config = dict(
    d_shared_expert=64,
    normalize_top_k=False,
    vocab_size=8192,
    rope_theta=10000.0,
    qk_norm=True,
    init_std_up=0.112,
    schedule='wsd',
    batch_tokens=131072,
)
Below are experts of layer 3 (counted from 0) of a mixture-of-experts language model. Rows are named router (the router's row for the expert), gate (a neuron's input weights, with its number), up (a neuron's input weights, with its number) and show model dimensions 0-127. Each number is 200 + 40 x the weight over its row's rms, rounded and kept within 0 to 999.
Before each expert's rows: a language model's description of what the expert responds to. This comes from a sample of Wikipedia text that the model never trained on.

# expert 35
Words in names of places and organizations, such as States, South, National, Cup, Airport, and fragments like Bal-och-istan, Gul-f.
router,146,153,216,195,249,126,223,196,220,144,247,219,251,194,199,216,172,153,186,172,171,271,251,163,190,154,240,227,233,266,281,165,186,213,212,211,195,273,187,233,153,173,166,182,214,223,179,251,193,223,193,213,184,145,135,186,138,219,219,161,145,255,136,280,119,217,262,195,258,203,135,205,157,151,161,271,146,220,210,159,207,209,184,248,183,210,212,180,148,144,229,207,170,141,108,225,231,168,247,167,189,239,176,233,242,116,244,224,202,204,240,199,238,165,210,194,168,239,220,185,161,169,156,247,219,226,154,291
gate0,143,174,184,157,240,280,212,155,194,247,197,229,239,205,175,188,189,175,142,261,139,208,214,238,257,194,280,223,183,208,209,229,207,184,232,161,205,240,187,223,204,157,190,229,174,189,192,247,236,279,193,218,218,126,151,193,146,240,202,169,141,186,200,245,162,146,228,162,273,187,97,213,226,227,190,236,136,239,183,194,76,171,183,218,185,193,177,183,176,222,143,181,212,208,183,113,220,141,195,123,232,246,186,181,180,126,164,180,153,188,258,214,208,235,196,108,205,196,246,215,155,120,173,191,219,287,208,235
up0,214,289,173,155,226,156,183,232,166,189,245,236,204,212,146,306,148,287,183,171,232,178,196,247,151,229,175,213,231,156,189,285,231,190,208,131,199,233,172,188,213,230,127,253,213,223,144,196,200,235,211,257,167,212,195,195,156,190,201,136,140,200,229,140,167,145,198,160,287,254,149,253,223,179,82,179,148,273,138,187,231,169,247,235,180,214,166,147,252,229,223,194,271,145,210,193,194,173,178,226,190,205,193,169,205,195,193,167,193,205,238,240,196,216,170,222,160,212,231,173,130,204,144,143,238,169,257,213
gate1,216,149,165,224,255,142,189,205,190,213,259,183,261,213,179,138,193,263,118,204,169,228,216,209,182,233,220,277,224,167,266,189,156,83,216,184,217,149,217,202,170,141,258,272,187,212,248,203,165,179,174,194,140,243,135,160,205,221,200,153,176,238,123,252,136,266,226,129,242,157,184,170,197,154,200,201,170,226,169,151,187,244,238,194,234,192,218,184,113,197,207,103,219,191,167,186,199,222,233,222,208,276,213,217,228,227,204,172,235,203,239,238,222,125,187,140,201,254,178,131,186,139,204,217,230,182,162,254
up1,195,186,176,232,147,217,241,268,127,184,225,236,212,192,171,122,236,200,215,175,199,203,217,211,226,123,268,149,198,230,154,142,166,253,208,236,244,162,224,231,181,132,220,153,244,204,239,165,230,127,219,138,195,246,254,198,191,189,110,174,226,172,194,264,162,268,238,159,253,258,172,195,237,220,199,195,134,289,250,167,273,180,255,285,251,243,228,236,175,234,198,207,158,211,249,249,214,208,203,230,175,223,231,216,233,140,217,222,226,200,197,126,191,179,138,132,150,231,203,217,205,253,228,206,250,163,151,175
gate2,176,177,249,234,182,151,193,155,192,229,240,216,180,238,215,279,233,191,196,145,202,223,182,205,200,136,123,230,141,244,263,145,242,207,187,185,216,235,255,152,153,193,185,193,157,172,211,189,186,149,219,174,281,175,223,227,251,159,125,259,186,221,212,212,162,213,248,252,262,129,219,170,160,182,143,247,197,218,135,141,186,243,179,182,208,204,166,172,160,133,219,183,137,198,182,133,221,159,220,221,184,211,178,119,293,168,206,266,232,178,221,255,245,123,187,226,207,156,274,224,128,151,200,249,123,185,196,201
up2,211,223,241,258,145,168,212,184,180,237,199,206,155,181,148,274,223,229,276,274,164,227,253,205,145,226,190,241,171,241,151,127,214,230,273,193,241,240,238,220,207,128,190,203,216,199,205,218,216,229,140,247,180,246,160,185,188,219,234,208,133,178,193,210,135,211,231,180,198,208,220,199,108,176,240,246,213,257,163,177,287,180,198,187,187,192,217,142,197,182,188,178,188,179,108,187,236,297,242,168,206,160,184,174,245,248,177,167,155,157,84,190,235,223,227,200,184,252,259,302,209,218,200,145,180,137,208,194
gate3,198,208,216,188,201,212,227,142,225,203,253,240,182,157,104,226,220,200,174,175,193,182,236,195,180,122,258,202,265,260,177,122,220,146,177,242,235,219,174,222,233,177,180,227,237,262,256,167,220,193,149,196,167,215,184,159,198,213,171,181,258,181,190,226,234,210,191,218,304,171,175,197,209,246,218,231,185,229,245,149,196,131,210,240,194,168,254,186,200,156,191,177,148,159,208,226,218,125,213,212,207,141,254,191,196,255,318,273,226,146,198,224,236,114,234,226,188,253,213,275,228,165,269,179,143,201,282,269
up3,225,226,194,184,110,206,233,183,205,158,138,131,192,164,183,270,209,202,225,247,130,144,233,159,196,171,182,211,245,168,154,162,208,198,175,251,212,194,160,178,217,147,165,249,167,136,269,268,201,227,178,230,224,221,211,200,266,228,196,207,168,242,301,220,179,172,131,170,278,214,178,182,198,187,254,172,124,224,143,230,259,165,110,182,191,176,161,209,199,203,163,176,158,199,253,253,257,194,158,221,194,208,245,173,159,144,140,199,217,220,211,182,189,167,231,233,103,217,205,219,190,230,200,228,213,262,75,170
gate4,191,182,234,213,235,200,196,235,239,180,195,199,167,141,173,239,218,167,236,185,209,227,198,251,172,143,229,138,269,236,242,163,179,236,159,209,206,188,192,209,226,163,266,183,293,173,193,267,163,205,127,261,195,189,147,273,206,139,162,122,168,203,152,241,129,139,230,172,222,222,214,233,171,236,180,228,188,270,239,194,187,195,188,205,181,234,197,252,126,149,223,291,148,169,212,202,235,154,195,218,166,217,177,236,230,168,162,248,209,300,302,203,182,123,187,169,256,202,241,117,213,236,222,210,209,228,182,265
up4,151,115,190,234,253,172,231,237,185,241,201,182,207,224,166,170,215,204,247,267,228,253,168,218,221,189,191,207,200,204,133,227,230,229,248,200,285,194,146,170,268,243,234,252,168,209,244,207,283,178,157,208,261,131,216,193,222,255,227,219,226,244,232,190,209,169,175,213,247,231,182,165,213,147,215,134,171,145,168,224,112,172,202,143,151,150,184,201,192,236,254,310,119,267,158,168,211,217,229,222,205,218,169,208,124,176,175,262,187,232,227,211,182,214,274,258,142,177,169,119,225,232,216,197,198,213,268,197
gate5,186,131,212,191,173,187,195,162,209,197,165,192,228,215,223,139,222,213,295,247,185,290,173,158,203,177,195,165,253,254,244,197,266,236,145,260,192,203,164,156,196,199,225,236,212,252,168,182,161,191,224,225,186,267,132,111,167,191,207,193,183,236,270,193,104,136,200,232,269,216,182,183,135,227,189,210,222,271,257,125,218,151,179,147,143,193,206,275,215,219,183,240,258,210,178,223,237,128,286,195,187,248,217,198,234,258,217,181,206,174,133,158,232,219,191,178,138,226,238,180,257,154,166,175,229,210,158,218
up5,209,143,166,148,173,221,252,263,190,233,178,164,184,193,188,240,212,84,206,243,165,177,248,219,159,188,196,179,197,207,219,147,204,212,225,167,262,215,229,260,145,127,152,182,266,215,153,214,140,162,194,181,202,90,166,142,218,215,183,194,138,174,153,174,253,182,225,252,185,218,154,217,262,176,175,268,184,186,146,219,201,252,225,227,182,214,219,174,182,127,275,237,197,231,148,212,162,160,173,152,211,194,216,212,212,136,326,172,97,232,187,227,236,190,213,236,247,225,193,198,205,178,170,215,136,235,158,234
gate6,174,181,178,132,204,190,237,183,173,185,200,193,251,232,197,72,212,243,198,208,249,164,227,123,227,188,111,225,166,230,232,208,182,176,165,236,235,258,256,289,234,131,171,166,195,230,265,242,232,159,161,185,129,196,145,156,195,233,213,170,147,215,155,210,219,227,233,144,233,235,173,199,179,223,201,175,253,168,144,200,172,246,173,238,249,204,189,256,183,158,172,220,168,189,118,190,201,144,265,172,183,249,191,225,227,164,238,185,212,245,186,187,134,135,249,245,208,194,152,127,188,218,170,315,230,235,195,235
up6,173,169,128,175,245,183,175,240,210,224,196,187,248,198,192,169,218,273,226,159,247,170,153,286,207,250,152,174,256,157,266,162,200,166,323,236,224,137,239,227,276,218,205,263,225,193,155,227,220,225,201,225,152,184,274,209,165,237,231,175,283,259,165,242,196,135,188,228,138,196,261,227,173,188,145,186,221,147,191,174,188,227,195,164,197,190,177,158,233,184,203,189,166,261,245,217,181,179,178,187,206,127,122,161,195,241,234,170,289,193,226,224,191,277,243,255,226,157,180,148,194,192,157,174,188,262,213,228
gate7,208,141,238,112,219,188,217,227,176,133,271,224,224,227,239,230,168,170,152,232,247,219,237,209,257,218,220,257,138,274,203,219,168,198,246,258,212,171,167,223,186,122,186,121,233,198,124,222,169,178,212,247,233,163,113,174,180,251,276,174,189,224,191,226,198,206,258,191,170,143,227,175,158,188,174,220,153,162,188,175,213,241,105,239,183,222,171,234,241,161,215,237,175,179,166,153,222,228,136,155,197,178,185,264,180,213,205,216,214,286,210,243,250,234,159,266,169,208,140,224,160,170,85,218,195,184,224,217
up7,210,203,162,145,219,209,208,290,187,218,211,162,185,195,186,260,226,215,261,164,226,184,222,289,199,211,274,228,229,215,73,239,212,169,196,208,123,166,244,210,185,210,237,281,147,200,223,154,151,173,199,172,138,245,200,254,188,227,198,145,146,130,173,195,201,218,197,162,159,129,180,233,204,210,190,181,221,200,248,148,205,185,263,215,221,218,194,216,234,170,267,189,205,224,192,169,140,225,126,258,162,193,229,203,174,269,226,156,204,243,190,221,257,133,166,300,190,163,232,195,169,183,297,140,211,205,131,199

# expert 15
Commas, semicolons, dashes and which/that at clause boundaries, plus the -ch of sentence-opening Much and odd word starts like Sat.
router,205,245,234,129,185,197,189,157,210,160,261,181,196,152,160,239,210,206,235,166,144,241,226,160,262,169,201,182,171,228,213,187,176,157,202,275,173,196,291,146,117,220,186,241,168,189,179,229,238,213,222,211,169,183,147,177,204,354,252,253,196,205,185,234,214,229,225,202,205,155,220,175,187,183,205,140,203,242,117,175,230,204,173,168,167,193,193,216,184,176,165,141,175,207,172,170,236,214,195,156,284,307,109,184,170,188,223,217,223,208,250,236,248,160,283,217,190,205,146,193,190,206,134,284,240,171,207,253
gate6,165,228,204,179,204,220,176,164,183,211,226,204,215,213,189,246,211,204,173,200,292,251,180,161,226,221,206,256,174,280,146,153,206,210,177,282,215,142,246,139,96,272,182,215,193,95,188,211,232,191,237,173,140,184,162,155,218,249,227,224,222,194,167,211,199,246,162,177,243,177,168,255,180,190,168,205,201,160,153,183,120,221,175,154,158,153,259,190,227,201,174,212,218,257,142,220,251,168,199,209,209,256,210,152,190,211,194,275,198,147,262,161,232,136,193,166,189,295,178,221,155,226,235,182,250,102,130,238
up6,245,142,179,260,200,151,229,207,220,153,259,242,182,284,206,174,250,203,194,147,257,181,164,229,178,233,178,210,240,202,225,190,210,219,222,215,198,211,168,246,236,252,204,133,235,147,223,233,218,222,243,258,166,223,224,144,259,261,226,152,220,193,161,133,229,130,154,222,227,211,171,146,195,222,161,245,202,238,263,167,194,276,240,229,187,228,224,202,211,167,220,224,189,191,102,219,212,205,141,278,301,272,176,195,117,250,192,282,245,134,244,200,169,222,185,190,210,214,132,208,198,144,272,181,228,207,191,238
gate7,232,227,190,193,161,164,193,221,209,166,275,205,85,207,179,242,223,179,132,184,207,232,188,206,184,118,234,186,175,193,204,214,123,148,166,192,146,179,210,185,179,154,157,205,250,222,215,173,180,223,140,203,159,273,117,210,209,310,213,247,224,235,191,187,220,250,186,188,129,200,155,148,204,167,171,188,146,304,163,164,236,223,208,220,147,245,157,226,169,199,166,156,186,249,268,193,247,186,189,126,224,257,205,221,148,170,227,240,200,224,208,305,229,151,182,242,225,239,226,242,151,171,206,215,255,133,223,211
up7,205,189,193,173,289,189,201,240,247,161,163,190,223,185,170,243,219,254,137,137,189,221,219,195,230,218,212,241,229,138,240,176,158,211,227,203,309,128,187,220,138,158,187,196,179,260,265,195,243,192,194,196,194,235,163,178,115,271,220,141,162,226,135,273,214,177,208,197,202,187,204,220,161,202,243,251,165,116,251,125,171,164,228,208,207,121,165,207,216,159,208,137,221,155,233,216,151,174,206,244,175,189,273,242,175,220,181,194,187,224,236,198,108,225,171,104,283,238,222,199,210,181,242,162,250,184,225,230
gate8,190,261,155,138,163,212,165,141,231,138,218,207,165,190,270,228,157,143,107,125,244,217,211,150,257,144,239,176,243,190,147,201,151,129,159,232,216,204,228,126,190,269,149,213,206,160,143,209,158,189,138,224,188,216,251,228,253,264,215,241,217,232,188,121,214,151,252,200,235,182,210,116,152,176,180,203,222,188,261,185,219,178,169,200,198,216,238,172,176,185,150,93,170,162,108,188,212,231,158,203,233,209,214,238,196,233,249,228,149,197,210,229,195,113,202,170,161,204,228,213,180,215,140,180,221,194,228,234
up8,211,188,237,147,201,147,250,185,192,209,201,245,143,164,171,237,175,178,274,206,247,258,188,97,197,206,203,209,253,253,198,178,220,185,131,208,224,225,132,222,202,203,243,175,226,171,249,213,173,130,237,201,244,211,236,118,177,211,130,221,288,209,182,254,192,186,230,166,191,180,171,157,218,235,162,194,217,180,159,169,269,181,216,232,146,203,299,129,181,275,162,252,154,153,210,186,258,174,231,245,239,227,300,203,143,176,208,167,226,135,213,164,241,154,217,219,267,174,254,170,225,237,246,259,239,195,181,183
gate9,200,174,168,209,126,213,142,215,190,298,210,247,199,211,148,243,218,264,227,178,235,209,213,145,202,204,279,172,216,276,140,127,201,182,253,234,203,134,223,261,144,182,196,184,157,166,224,230,184,210,208,265,199,229,177,221,219,208,201,265,241,184,207,256,226,209,198,146,294,105,178,156,164,180,197,171,243,242,190,199,250,214,146,145,155,212,245,213,247,231,223,182,196,144,124,242,204,194,184,181,234,237,191,181,142,184,208,200,189,296,179,212,89,162,208,239,162,197,168,219,213,206,146,246,157,193,115,183
up9,179,217,186,211,247,168,213,267,245,138,167,173,260,225,173,206,170,223,256,250,119,173,219,235,195,160,176,227,217,141,184,192,241,124,213,219,282,188,267,162,165,181,219,254,185,148,233,160,218,172,187,200,169,240,243,200,215,189,274,244,225,182,188,235,226,281,197,215,152,141,173,235,204,159,269,287,177,244,115,218,208,111,229,244,224,153,214,99,190,219,126,230,210,208,218,203,180,225,230,181,108,201,225,222,190,150,180,127,263,266,215,201,203,240,226,230,219,149,176,150,161,205,157,232,221,197,200,199
gate10,186,173,183,188,175,216,170,129,131,227,240,151,190,285,130,168,157,144,255,160,221,217,190,184,217,207,199,308,178,269,273,168,174,182,173,203,220,156,215,174,115,184,154,280,183,248,111,232,194,266,241,193,129,150,140,141,228,213,199,198,248,184,217,237,158,158,224,172,195,110,192,150,211,188,213,132,164,141,218,124,248,184,183,266,179,239,186,223,204,168,180,217,209,211,189,151,194,175,183,204,218,190,188,224,242,233,274,237,136,210,189,273,219,195,225,190,174,207,180,195,172,258,219,253,237,190,220,249
up10,191,174,267,245,217,263,176,202,146,126,252,174,207,177,246,303,156,205,195,134,184,210,185,223,226,229,197,276,175,135,196,201,224,217,162,211,189,238,179,132,258,188,188,153,110,210,142,190,206,278,172,152,240,167,177,209,195,167,171,235,136,172,218,160,195,230,149,239,132,203,199,189,212,192,235,224,176,160,259,195,155,164,158,164,219,183,156,193,248,206,275,209,255,169,230,217,194,227,231,222,186,182,245,217,185,165,146,230,227,246,240,166,173,167,307,324,170,156,171,172,259,245,192,250,210,187,242,206
gate11,253,173,205,256,181,218,193,250,190,132,253,221,158,291,181,149,266,240,212,188,261,248,170,306,197,180,185,230,166,179,211,230,220,169,224,191,199,266,225,163,138,195,249,207,216,206,177,157,290,168,119,160,140,185,201,159,212,226,187,231,230,209,211,249,194,144,255,231,179,143,187,175,245,170,179,196,209,180,256,182,108,126,181,117,173,216,168,148,131,194,207,204,154,168,185,167,207,262,164,213,306,158,153,173,190,186,252,235,221,204,235,245,209,164,264,215,248,211,220,208,183,153,193,168,249,207,179,231
up11,134,211,169,204,179,186,201,158,206,196,187,243,192,264,171,262,144,186,209,183,242,150,199,215,211,200,223,157,211,263,214,202,186,207,245,337,258,193,191,188,225,238,145,135,230,129,207,195,218,170,221,180,176,178,216,292,226,230,181,175,190,203,199,122,276,198,92,242,197,213,52,244,214,183,192,138,241,203,171,221,173,167,195,178,172,146,116,170,203,208,234,186,187,180,212,234,177,241,249,228,196,177,171,188,158,201,194,183,239,190,205,190,184,213,174,273,170,135,188,190,187,224,93,181,147,190,143,164
gate12,247,230,200,137,156,288,157,149,208,217,208,138,179,200,174,217,148,140,155,167,114,179,171,178,250,253,199,198,222,245,246,195,195,206,120,227,200,213,169,110,184,153,230,188,136,145,224,204,108,282,183,178,211,230,177,166,207,218,204,256,141,201,272,214,206,155,128,270,233,175,214,202,184,226,228,228,231,279,180,183,216,179,184,217,232,263,305,200,209,180,189,181,273,191,256,224,209,185,287,131,215,185,194,222,141,191,236,242,205,191,274,220,207,186,173,158,164,164,174,229,173,156,217,212,237,189,211,228
up12,256,195,154,168,172,173,167,220,136,253,284,236,192,149,293,100,311,183,203,157,244,184,201,258,144,228,239,231,182,190,139,153,198,217,235,190,245,254,187,163,230,232,248,183,168,202,170,200,201,256,149,201,239,239,169,275,182,201,208,168,129,181,170,207,215,166,226,219,188,187,214,150,168,192,208,165,207,190,229,162,224,275,217,170,195,322,252,159,237,152,132,174,252,222,168,187,191,248,214,232,163,189,252,220,112,140,192,217,182,214,188,160,199,226,146,185,191,214,164,219,180,137,228,177,220,187,264,213
gate13,184,208,186,147,225,211,223,220,215,180,227,241,230,186,228,257,195,251,262,233,215,184,222,237,236,272,213,211,207,201,245,232,254,161,171,252,197,167,182,205,137,229,192,227,211,204,208,167,163,209,240,251,245,138,205,230,205,298,213,282,185,198,230,182,213,216,181,215,109,170,140,228,153,88,206,190,246,242,278,201,226,249,223,175,174,175,220,155,224,143,217,185,213,230,204,236,253,172,191,196,188,191,218,216,216,78,259,304,195,178,204,248,166,192,312,207,147,275,229,214,182,225,143,262,183,235,182,222
up13,156,245,170,217,183,212,290,199,225,167,179,250,198,123,231,265,132,168,222,171,168,244,219,146,229,195,212,215,231,227,195,205,202,134,205,235,230,193,178,294,136,129,264,230,229,173,181,239,272,198,147,253,164,168,135,135,233,180,195,177,214,167,176,177,248,200,191,168,159,196,206,169,241,168,163,185,203,182,252,210,162,162,226,199,282,257,169,171,213,151,194,228,233,210,190,214,155,149,201,261,199,241,123,165,234,192,251,150,162,176,225,139,285,179,230,129,101,145,231,203,213,160,195,246,154,148,184,190

# expert 21
Capitalized organization words like University, State, Party, National, County, and the -ution, -ration endings of Institution, Administration.
router,184,144,267,224,189,252,197,205,195,169,222,216,274,132,201,203,185,183,216,258,172,198,202,183,213,166,225,230,197,234,250,210,200,213,179,186,211,256,206,168,161,174,176,174,213,247,190,248,184,253,244,247,172,207,131,216,169,232,261,251,189,314,110,230,181,206,299,232,252,192,144,166,213,188,132,251,207,216,253,153,206,183,195,167,185,137,143,174,181,151,256,169,231,195,228,200,322,102,238,199,236,225,211,197,213,176,237,277,209,181,259,136,237,163,181,229,211,218,224,178,179,164,153,220,153,186,187,286
gate0,164,207,214,213,170,253,205,195,259,180,216,206,225,193,132,280,86,168,178,192,301,213,214,235,179,200,229,137,185,193,188,259,152,169,132,269,233,157,237,145,153,138,237,270,224,165,176,258,211,221,220,254,235,184,183,197,221,212,224,222,206,236,248,264,243,203,237,183,270,193,182,210,158,185,193,194,240,199,187,179,197,105,184,165,216,151,191,203,176,219,214,162,291,289,189,214,217,110,271,195,206,195,204,256,172,214,195,195,221,193,218,122,193,216,187,103,199,222,252,149,195,160,192,171,249,164,148,221
up0,205,218,219,177,123,186,160,265,211,192,265,215,254,209,243,176,176,138,128,188,171,145,235,189,235,185,216,246,197,189,180,194,250,150,223,202,297,237,196,266,195,173,212,219,172,110,96,219,175,143,179,149,226,193,181,240,201,237,162,187,155,191,164,245,155,225,151,230,251,236,220,291,262,166,157,227,196,247,166,236,181,261,203,262,254,190,156,142,174,195,152,254,178,242,158,147,139,216,174,242,195,239,228,228,203,114,242,169,195,173,171,244,253,146,227,198,233,190,218,188,239,170,124,221,195,235,215,232
gate1,226,188,203,231,198,200,176,244,163,178,190,255,199,201,189,192,187,236,160,246,267,245,238,265,224,144,248,201,331,207,298,178,225,194,184,191,214,224,260,144,142,98,174,156,272,246,206,167,162,182,201,221,228,216,174,129,196,167,174,239,201,234,121,178,198,181,267,200,256,161,215,178,148,176,210,208,224,269,261,165,158,230,196,221,157,186,234,205,225,104,223,170,170,224,152,218,279,169,219,228,189,201,260,184,225,204,206,319,196,177,169,132,190,153,202,191,190,183,231,257,182,221,200,246,205,193,225,241
up1,247,254,165,214,159,268,139,191,238,149,191,183,262,271,182,329,184,249,228,128,185,227,234,206,197,258,155,189,261,227,233,218,195,164,171,254,130,137,224,226,207,191,132,163,194,193,202,190,165,172,237,226,222,180,156,133,139,176,212,265,124,216,163,184,209,192,170,217,178,263,149,157,175,206,221,244,223,213,195,174,195,220,145,181,176,189,213,216,211,176,200,260,213,231,153,155,193,209,108,218,215,149,105,199,238,190,266,171,225,147,156,237,208,217,189,176,178,239,201,256,163,118,163,193,243,234,139,219
gate2,211,218,222,211,177,169,206,175,202,200,184,215,234,192,168,130,259,202,193,194,217,196,226,222,222,213,232,284,170,223,204,245,234,277,135,264,297,182,198,273,164,136,212,214,183,245,189,211,237,213,201,266,223,197,193,166,108,198,209,143,208,278,195,212,169,159,159,203,241,177,211,160,198,258,181,122,162,220,193,174,280,176,194,152,235,181,224,157,129,292,206,219,218,162,202,160,227,149,271,185,133,185,275,241,178,206,177,268,225,196,239,178,270,189,146,222,169,230,264,195,167,227,273,240,196,134,185,268
up2,186,159,217,230,184,239,193,212,193,254,188,234,224,242,147,138,276,227,123,207,235,210,220,201,185,187,212,225,260,230,239,211,119,250,190,193,220,265,197,153,326,250,256,151,225,168,132,233,221,216,180,149,169,179,175,207,173,175,209,228,193,221,223,186,274,165,239,224,149,160,249,190,269,176,141,189,204,144,176,184,179,168,211,229,178,185,157,153,201,211,197,162,316,211,142,192,235,210,189,217,255,121,224,177,227,135,161,166,191,234,260,236,217,203,170,242,176,214,282,155,154,210,98,149,189,204,233,194
gate3,175,254,242,156,213,204,284,140,164,222,217,294,188,220,205,249,170,187,182,224,220,212,202,195,233,184,168,215,246,190,179,152,222,206,180,201,210,259,155,215,128,154,158,212,199,217,242,275,186,206,199,210,171,302,129,235,164,208,187,242,188,248,271,157,241,186,269,137,278,230,138,204,233,196,235,214,217,209,214,139,207,209,260,227,215,230,162,232,193,132,233,148,223,231,181,209,217,135,176,229,192,206,193,241,161,160,157,243,256,198,284,135,249,247,114,232,242,228,119,237,162,161,161,200,168,244,183,240
up3,213,233,220,177,166,196,187,200,206,186,157,262,119,170,257,221,228,174,214,182,213,238,229,171,194,127,180,156,239,216,193,205,207,222,129,190,250,156,192,132,158,144,235,277,173,153,297,283,211,181,193,116,188,203,214,200,240,220,229,274,190,205,204,233,236,171,244,180,196,160,186,191,166,197,179,232,213,139,141,131,210,284,120,224,239,254,243,251,229,245,220,244,163,237,205,250,170,156,268,212,184,227,195,255,261,253,172,198,178,230,193,193,205,227,213,106,199,215,128,216,201,225,273,189,279,153,194,177
gate4,167,243,250,175,230,212,244,194,229,180,220,176,259,178,260,268,237,253,224,175,222,206,219,190,214,187,232,180,193,269,258,251,150,286,248,220,267,236,215,151,138,156,214,166,167,228,246,161,260,172,132,125,179,196,177,163,171,196,193,208,166,225,137,217,225,264,244,141,207,140,211,175,220,201,142,157,126,188,184,171,195,159,206,181,138,174,283,198,175,139,167,227,192,235,153,259,172,174,293,283,196,232,261,176,165,184,148,289,222,249,225,178,246,144,172,200,189,232,204,184,189,234,234,179,235,178,226,221
up4,247,159,247,244,198,190,202,165,146,160,214,178,172,237,214,131,114,175,235,211,213,142,195,151,169,236,217,185,175,213,215,142,211,167,251,246,219,218,193,194,157,162,129,229,152,237,217,214,162,226,271,255,210,176,161,232,207,113,206,180,244,199,166,129,242,223,270,173,231,192,258,224,234,172,150,167,164,125,272,206,190,177,109,174,166,214,149,256,189,100,204,280,211,177,151,218,205,163,260,221,268,214,217,300,240,189,189,220,197,184,240,216,220,175,225,196,191,170,200,188,180,231,180,166,123,284,192,183
gate5,196,158,194,186,171,154,187,158,222,136,189,272,216,144,245,174,174,184,177,220,243,245,177,195,182,177,208,218,193,193,178,184,150,208,224,249,206,236,150,168,207,185,92,207,234,210,107,260,272,308,179,267,257,174,152,231,198,220,252,211,207,260,137,289,169,230,220,180,253,176,234,157,194,149,231,191,203,132,220,123,219,169,178,266,200,211,154,194,254,196,248,182,231,161,243,213,273,173,274,242,255,141,201,165,166,175,177,256,172,218,183,217,228,177,183,229,112,213,246,188,236,208,202,219,255,215,174,232
up5,108,216,250,204,236,251,153,197,241,207,123,167,173,198,215,307,186,142,170,214,222,263,250,237,176,207,244,246,168,195,218,190,170,235,160,224,215,213,296,149,239,95,220,157,269,249,250,183,135,195,141,250,202,242,216,222,188,197,206,175,205,237,139,182,139,217,222,215,261,160,129,257,143,173,185,248,191,235,233,257,184,158,220,146,261,166,221,264,173,215,183,181,199,196,265,170,260,185,222,156,221,178,157,290,174,173,225,143,249,238,207,227,221,225,203,204,226,198,225,166,217,233,214,154,202,171,190,196
gate6,206,230,212,223,160,190,233,179,215,157,239,184,216,228,142,147,140,228,181,208,184,226,196,173,185,175,171,188,191,172,263,214,210,168,195,162,242,200,238,217,187,134,251,194,237,227,189,266,181,230,148,213,216,187,174,165,158,239,268,216,185,219,251,178,220,172,101,265,169,177,274,151,134,199,116,187,195,203,217,112,222,176,194,129,94,168,68,204,214,258,177,156,191,223,179,144,252,180,172,233,316,212,236,191,199,156,261,241,222,167,232,203,182,225,208,205,194,177,176,167,248,178,120,234,144,188,220,200
up6,255,208,223,276,134,173,262,204,202,154,166,200,157,224,180,223,165,174,196,146,201,237,179,278,209,143,228,169,188,185,243,151,199,220,203,210,225,250,246,144,226,207,195,196,143,215,203,211,158,171,201,189,224,122,250,173,207,233,201,222,211,161,235,170,234,170,304,182,158,112,195,239,178,219,205,250,275,162,210,256,181,126,185,180,107,163,265,226,256,204,201,236,214,236,184,246,144,235,195,234,236,188,280,232,183,201,320,177,223,194,160,194,170,201,143,234,198,255,167,200,103,193,229,139,235,195,172,170
gate7,192,220,165,112,206,203,109,217,238,161,223,244,148,203,217,193,198,164,184,153,203,147,231,232,238,211,208,255,152,235,260,201,231,215,237,161,220,199,197,130,220,223,239,181,200,276,203,193,212,218,202,221,192,216,256,248,184,65,167,210,182,172,181,202,194,138,250,220,155,174,241,221,209,146,210,218,239,169,187,218,184,234,207,149,210,251,101,152,182,217,186,247,171,320,224,213,216,270,219,204,311,180,212,227,267,153,166,189,253,147,256,249,213,232,278,188,206,212,191,184,175,220,185,236,147,215,150,245
up7,223,214,138,205,228,166,208,251,240,214,231,207,204,172,219,68,251,255,218,158,243,216,195,230,203,213,197,208,246,183,212,205,168,178,222,199,194,214,283,230,109,160,238,155,246,251,116,179,176,175,213,150,227,272,263,180,135,241,209,213,263,212,179,241,159,195,160,195,258,192,219,175,211,176,185,148,165,202,204,232,176,203,190,158,207,274,175,118,189,188,222,256,204,240,165,175,193,242,162,223,224,149,254,193,223,212,280,192,185,240,139,174,251,204,136,181,234,117,203,137,217,285,218,246,166,134,255,235